Weights of a small mixture-of-experts language model, trained from scratch on English Wikipedia: 64 SwiGLU neurons an expert.
Below are experts of layer 12 (counted from 0) of a mixture-of-experts language model. Rows are named router (the router's row for the expert), gate (a neuron's input weights, with its number), up (a neuron's input weights, with its number), down (a neuron's output weights, with its number) and show model dimensions 0-191. Each number is 500 + 40 x the weight over its row's rms, rounded and kept within 0 to 999. Numbers have three digits each.
Before each expert's rows: a language model's description of what the expert responds to; "comes before" lists some tokens at least twice as common just after its tokens as in all text. This comes from a sample of Wikipedia text that the model never trained on. Tokens count by the router's weight.

# expert 55
Description: Narrative verbs and pronouns. Verbs, verb endings and subject pronouns in plot summaries and quotes, e.g. awakens, commits, think, know, she, it.
comes before: "the ", "to ", "that ", "and ", "in ", "her "
router:542553409496501580484474454520396481493510487454484510510482500513495429497441570570438533520577439472556525533450457502443484519481473496487470488509514448451476434479523469562458511539463532466441491451520451520517512479422532511468508443490559480507460496516494539445523529470499463510461529497476556480426557483481492483492500454491482431558514533548497506481518545391473478554547541522484459530455572442535511494450478459424438468556438536523500517520497545516504539462558535476539503513457491525580461468546560546520535504470465520396506548520447556452464439541480443531
gate4:490528423502679501506489478533490509496514496530433566460603455565501517490457535479496510551533493480535462553476544511517488506463474444492461545481552462486537533528466459517501547524423551449501513472513488550512530463467562498464527497504526583579524456452543497531445553521513473511486508539494535494530504467490518478518509502468529499483477456464527484505516461454502459567503496464451521697470539541507536432476561499471518516445541515478493513523465508519472470537525504485444513506474603558482543498544492567514459474417530503516429509513536542497471501545453511521
up4:549474502505521431553567523480508527564503443549554475534440556450483430506478475433478483485507555475444505519480507468549464417476525485591520451514506531490506495534498570520467478465545500480548493507663515453410497488491520549501442494472479457482436586512440500464527490484512543547494529532522494479450466546511430519548515485490527517478482481575456560446444513449481544478481561500476507516531506511413493502502488495506540502437474409440414425460502496436515447557524490501476431536544439525474452525483493525514512496537481574449449468503515537457468488461506506463
down4:518421604468542521505490426518502622506409522565569484528528545472480514505510573457511489450483522505469528509506487513567498508451543466503560466479471507567475517549508511466565507540535542509581509517404513515528515499469487556504515488488513506482508461562452461550570503522517589487439501573541446478496363508547514477508462530497501565518505489494479519447486476547546500485530568508497448457449491554507450444409567554461476479503466546483453487545413464472519508498406465453514496491507513497491521544495524506490553514496489494536472441530467512464521531583494529483
gate5:526497452443453667464572556514486495511514493547420432501465496562549478530533482512483519534460441544467512450498500525545397477546548469492463482503561503483466487492536552508505508553551538580527486426449531519511501507496471529462496489507461466467471452502508489516542541517516481493461526461471541482567500456508535500579487414537458517459455493510502477493499532470553517579410537490466441507617465499554495497485553592536503550501504432495487471526503490539572507571549499518510497507485471499491483492498523482454549512468520461538396493467494531556489568564523549497
up5:471502473533558515565460509516494528518553506485527556450524551444444504539459544497513466437582569479479540459471522569482463516483479576530517531510555530499522486479470474492521584489477516434431450509493625485453498497468474524531541514436539503566495541583478493483512501529502486544552442496499447484515502543516520508464470534472505465558572480478563504511518482453426506411557431530557522506511523485509510510483429490430461472444503544470462452427529455536507527397459536476478417484507458442557579556488486478480488481453449453558564466577491498471537477501482502496
down5:458560421445517527459511478467522421468481561582470535391526489525490437504506537551494476456561512524445539561412483517484471433609477484515475476496556463534408463522518466509452504527548505509473492526465522550531555555500494478452564572525495556465482472531545525464478548449556544473493453494452512483545509555528511566432515462492494533456521527512438446465509462496562591540464498488435516496551500492501468431540471441494491523464450522527502458576507521527412526470470518505559516525506457509478512555534525515478472562468514514550565441471494548493543519494543515454
gate6:455508514456484527682523508514512514542499485506480522562522407503496492515474523470507537531526541503527524457563529455462529495500510531482499530489512435417483442482479513448474462477562499491448542529551500496511472462479485506518564495391520472509553503538452451487481531515589531457495501526524482411536498487497563546510530535473487507523501497419447430519499578490524501536512481546468484536523695522440488519513578519505485496523455560505510501488458507476518520528444459503583489514496485508529547464532461469467478560460460434526473494422528466505553521497506482516
up6:543499461459509478505567533461527455522458540580509513402523546493559467513496471475485546528500489502474545476471481500493510490516413418471584458416472520498564557514489519495488500516552458546520502561499481655513614502482379400572555503502489480511490491555526506453580521542543507516495506520533477551412495536438497476501458411561502514521492507519483543464474564565509522459485461445507545491528520455439538520485557481473492523520523422502479525530506531436482496473446502563541531536515467513496498482523486474493529529464537515459511486527460549483536557491475483482
down6:469504476491532451498493578495444534558522557502517527521505515529533480447540487397485531482546424477422483531420419510573481510531510530542502565448504516541484563543517541519494422508554524440538442357480495494471519524466491538474474523436464486510497466544547464467504490575485458521475479481484526492495439483435554504482481490477543510481488441530459518488446511508444511546453557485434491459569492553558564589486474516540515490493455435464481450529494471575498438526499564462456452440476449480510473529516502504538536499585493476435481514499532541488461535547537568492
gate7:464532517463509489558637490451501536474495557481527483602487502456533461491528491481484514421557557460534481451520410541544447482493517474472618455548453519517504467492442459434509579504521513490511494528509510483484486514549544471548486473469529473531563449435471544453479544472486512501474469540490491515462497520522447469503472541509518541569519442532461537464494446425543482467468513489567568517547509658473449520541531500472510456503524519473512455533436493477522569536477521524547547401524488516497567463485530494487501513485534427473573493489531461502534506492490448525
up7:567531479495547498519493509517482475504482392468520511466483622450480473514548450520487536530494495473486501511497533474445567474490511517490463518505520537456510530511496456540499474564513485495519479510544535493671472587429460491559481527579458508448556505463488503479518538461416512513461533525469599493442492515521529425503448476476437466506511534547560486460506519459526496554432473473485472497520505491515453460456420536474528430538565489544488533458496437509485546536574558537475518446521463469516489485542491508520504526540465528498459488515461534437459488560573587439
down7:561580464501523490478490421568488477512508539388439451538521576472448564480416562504531513534515426497477449413507512555417496522471478549457445514494569489542477517471520462563513501517436519504441477520531492537486504505488565514498485538549438505525593478505525577465480482485518548464498589492539556530589536466544430503513528479561491454489497508466526492476489470457514437509565537570505416522473467563540546493475459481476489492470571507540518527521530510484438495579533466496543515499549490545451525489464485515493463450490451477522527530455451577519496464511529530532
gate8:551497518527568541541485602508457508569492468517498550484515526495481506495470561505490456522478496574452494565442518489515498446541501513530482439473457532490512519510552493536510509486463529493556486490574510452550546523505558477460497489480492504496563588509503538511550465430477456486505477523528478509441506572426496477524465467522576474544524470488503517514526519494468465481512517481473408511468445453741453442462450536524470496425484465433493514458465527436562497517500519451516508493476491510487512472483538514511446440486516535476445471553431539482521543464545525483
up8:502518548500482503554510489509493562531522478505550483537465521473534501575440534501484515545466487554426516513476476469532452452527559531562502500563407543545543530504581442507497537492459467431537505459494492502508695522548485483509568461478509503537507565538452448518490440476517473451476504463483486493521509534451464495501444476459548477501470448517545497519509532475448479459557564481512473445502530422579451436525486597580557532466507472471469502447434471437541486533522474475508498552498485470463491507481505479487486474509546514484391464498533537497516590513541521484
down8:516529536466489501512505590553521392526499532400441511505514518512539534498497532515490458504523552527487451514543538461533469501500582502554496535552462481477533529531552498516521507473515491535494534515467518505496501518584517580514461522429406483482528523520534512492537434474491477530482507442483492542505557464466452505552563498492538436539560450559471464464501493478503569549515495492512480485461463519593526502581586538442527497505472448529430521522513550447592517545423504402486509497527572577464519473461552534478535425538485500473456520503501514464504493404446560452
gate9:480505549523527469576486500694528488580467527556473492442504486427399508512553470502518493507517459527467492513568510483522517461473504525528520525506560492513438497485489535459522503470474479510505524529482488552481520519455533523511541507540530478530494503513490534492571496585469531535555513540537515497498502477533546453532467501449481559441534551505472517506527492468531519502456557463456483490485495507498738512513436500457544544472523599493442515579525483503459539493455509495483508485533477468447441520538539571506483559491506528507489495477480496465477502511515482524
up9:536498476512558531489459479486495506481476487584532522516456504423521506575503455545504543493527449493447439532528485499508525494500525533484483466426611477525447535511550561475497517542531507516504496523546448506505516702427471528525567516534573453526465488513478589494491531526458466472486507537523547485463493552475502430537530440499558528493496519521527465499494508394520537520441547506434467460505465503511536549471502490400483510537502533509523494516511516434455540542512539485461472563531450497505476496557474523512451524540493519449410578549492523471470532535547566499
down9:496427477487474446543505488447505559476483509565523481453454503441544479505524567479452501491497520504495548532521477475486578443533471504451530481454532560472520537530508528486429448482578532540457491441440430590495455483457481518452512526522488538487489500472495478542542435447511547471472499530524559532422379561474476508465503497470538458551494501495542481571514454481548531473464508474546525504534542490446442503461504419471495475485447465506517467383404506529463568410447518524444531528494509500458482527504502444536478553565490490396543463475526496455516467477559502470
gate10:499513476420514515471492458532669479483530494511488525472518520475516520454512523480506517446539602508525515512441440511506469449508459487500513476534471518541495476450490477432441484564530476545473426448540504462442515535469466526516504528454527478458501549576531499519535518474489486538482452501519498470523482529498474427545584422558534470483452492461471462559501521441501478530465447517580524475499480481468532670477575452540482486492461479487526521518442524477556451514532588479497477531503417547462474475471489487480478485447486506471473410510471577477453446492519512518
up10:432542469466519545535469494466420482501554491438510525528457458502528501541511518438513445501508520459549548461501466513451490477441505526515466419566530487474493510519474550459468505533523539560439444483473476466465491520675477491466482449424556496441527457570521494439528454563475455524497423495489556491475554496514513439522524497522466472469506455475510495598481516461481459516538487546557465585516501525487529488504561448531488469482527471455475514533484540478493442463570538450466479579473401483540444497451539441502433471492508464501537494537493476519458400496500491500
down10:477511516513461429549469564554551506515558591529487571525458535459431553516539476486467500470468503472428449474451504521520476474558500505527542543476461514546494578535471508498484532516479488511482468582424434505410552477562462577517513398427432545470457483450579446511582505492428442554529535505546496487461628446488524435459463518533525458497457532500495489445468526559465525529538496484505484541500523488432465516479537595514495522530500526482463497533515503462520528532483495477542482434548571515534497515553534498517489550464488523454476499569480493495481463499515491462
gate11:468520532504499491539496478539526661539485510481560448529529481488505446432551466559492452455509515523535427513510553548508515454476485531516480471543430529498484502492448539553563545500490472479505557489531524485486519566558475474473533481532468550490463499477510443507529510498464505458561503424581463534490545555516563568476468534478562507467514495502486481477437549483463548511484457518579419526499460495488505467696484484490492492578487497403508515488475452563491536512476463542477510451544536474534528520414452476466518483445487517466560526485495483487502524471519468485
up11:510472574516455472546477486451483559439512540410552506610531569524545538451471539538441495536453478512485536494492480473529496478472432442507537527543473513541539545467528503526484519466520551452489486541451484480427456460471681536522476499490470455514521500466453529461446467424607478576478555530505475525551478498468455460470421549445466488534495502523510571515509487488404514463543540441503519473546529493545483500443447553462481514529542504514440430468505565469524515510511547454532493473459533525492509489474470549525558507479454486505543519480543452510487501499478480479
down11:561465557543533531515488484482424634503445549516517463475494513447503449530572501510479513523469449505469520540485507540544499501437516511523501530454508530417526481521547542532491469524463565481523518505442460439407518526502488539549520410446486569498534500462471427468550518509542479524501520535491523507443496485515509398493469552450452425460508445490451493477458526457468451516526489481486560481443447470508469506483465521505418528489486497527436463458471496510480542461479502467540457522458462519609448546500539559523607546562455460475424483530471541504522454504502497582
gate12:480499540492503483533521554472527533697447500455491524517511534527535473460497525468535452477520547471470506472499496489533486471501509480520493500535418579503516464545504483491503500490479504488505460540500533451462427467574441514455575478488487528508518521522456466494519535548543483524561521453494509499489507551460497535482530520471483518418571511474435529536469465486531532475511483424521486498499475548430452479525709509556544535459484513416478503515463450490542457570504531497562488514517403530497429493442547515502452473467536510519488500563523516495509490516540473528
up12:449477454449497526486468470474523497514509439541537472445471503482498509549544457553513553475505459547460468527581461470533487508548521507455484526478568510503464546470468541512515532499482523496537467433586504487483547505447559658568502526580512497452463554484567464526460508494471492498538452525490516502547451527478483496515478382526530536501441529531568471460493557477493463501448471531483521525467538490578563412570401476505522438488528491553501512508575541481494515440524514491487514450464547470441537554527544450444495534521512455564519505446456488472579545543516485476
down12:535491457465535505490498462483536478584497495498514454517508488487513546497474482551562540589496514494517474482454470462515409554529472562504453438465555466554525487473554503461517548538501516543435518553534471510490474441546511534506557509526435515585560550425567515483457488441490464441523527435526513501547438522555413562549506416537482548514499530520444480538519523472573483483462471553458475564539438410500568435507520434449516508526460485466478456511512488423435520541508504511496442501490517541492538520521473488478554480467542521505571539492552596526460554554534483497
gate13:556503493487426505473551509481495513507672471450494515487438526533496492503491527531488503501536538494497423484513500501527395511470491503536438494494493479524550496555569499476477476534532524464480537509433489538493500417531573570490545478493523492505557546520492504503547473427493565510494524521483460464536521488560507497378535495551551500454475493426508461455517488430475491573534538572510490479553426530457537494503514662547458462483497529455446536546523496462487520495526412447500534515505570502483523444484487529463508512484474540499465508492543475550495449574503485478
up13:525490479513454479416545499510500534540553465473501500494459515551486466505511515490508485537522585476517434552523501548513425538501488483530484495439510486512600494497517523462462522530533541484475502535414502526547494451505618547689575472446507477495544548560445478486545468437502524507507479502502493526540507488546493501371528553541525480492450538360559479479506511429490496537500516508469532466546463499486501505521478534498426499492485468452441515508494493424561479513527444450531526529517600513487526468496488541496535536491439514519497504473557488512463500545488500521
down13:485601475490474513517496494568522402561541532474490496525525554497519531543482470440498449501493526451502423483502495440451530455437534521534481445585484434455475507512495479514464467434533446498461464545477499461515499484505424518498474463452501427559521582548562501474536374485447601532426468485472492437527598488493503464463507462530535474573464488534477523405532494450430462448512501555559463507514511470490528522487518480475497511468525490535428578485524526448481474493556495494443515477535510496452513513444455492569495442496461497469457481513541465536506490431515475498
gate14:534471443502509518444559510511574567595501709532492474515488483493542569494520446525449511466478475561478523484484507501472511491460514468487548558488462543515518535508512552509506524472502435470454486414538465446523473501548516444538561504525436461509547482552517475526479516510551484450538502502526502483487471442470481472465416446444502488509466508481449520492485522501523468495458457527553529490550500577456494486460516439713509503486496491498459512479498483527544509501471529546494556460468494497491518515448462464517519521508518494480483476524476438558534547480525487495
up14:454528473491455505533462561509489513528502574468496479471481430447446514459509509488524486539474449499535628506506547446417535485516444538512452449468532418523464519475485496476420439506554493499476493543502493476466509493511488559453719519533479525471457485478485484549457548469527506496488505490512550518482497550494537508479531518450539489468531500505447548507512514536535567495519507520555492487576571509471425515534500472505506508575511521507525539517489609501453453494472422509481502536504487497533477447514474603573454515501463483477522512504463494479430501545567447498
down14:549601566506508520479532536522468364475525600421460496494572535478492505502481451545545516453526425472437462514457568459548448450452549493501516538520533522484505486561583543535497440509530463485559475515512456556487475567531497486496523507444444518520519435518471504472434497480498532460553497453497473524556589535476495484505503526465515492504446507552476544438426467546478526486547490481551498418489495582585477535556532490570524578456479473494502547523539495528510470499508467503491437569563498505544528467544526549517538458518466543468513477514487557534493501546479526484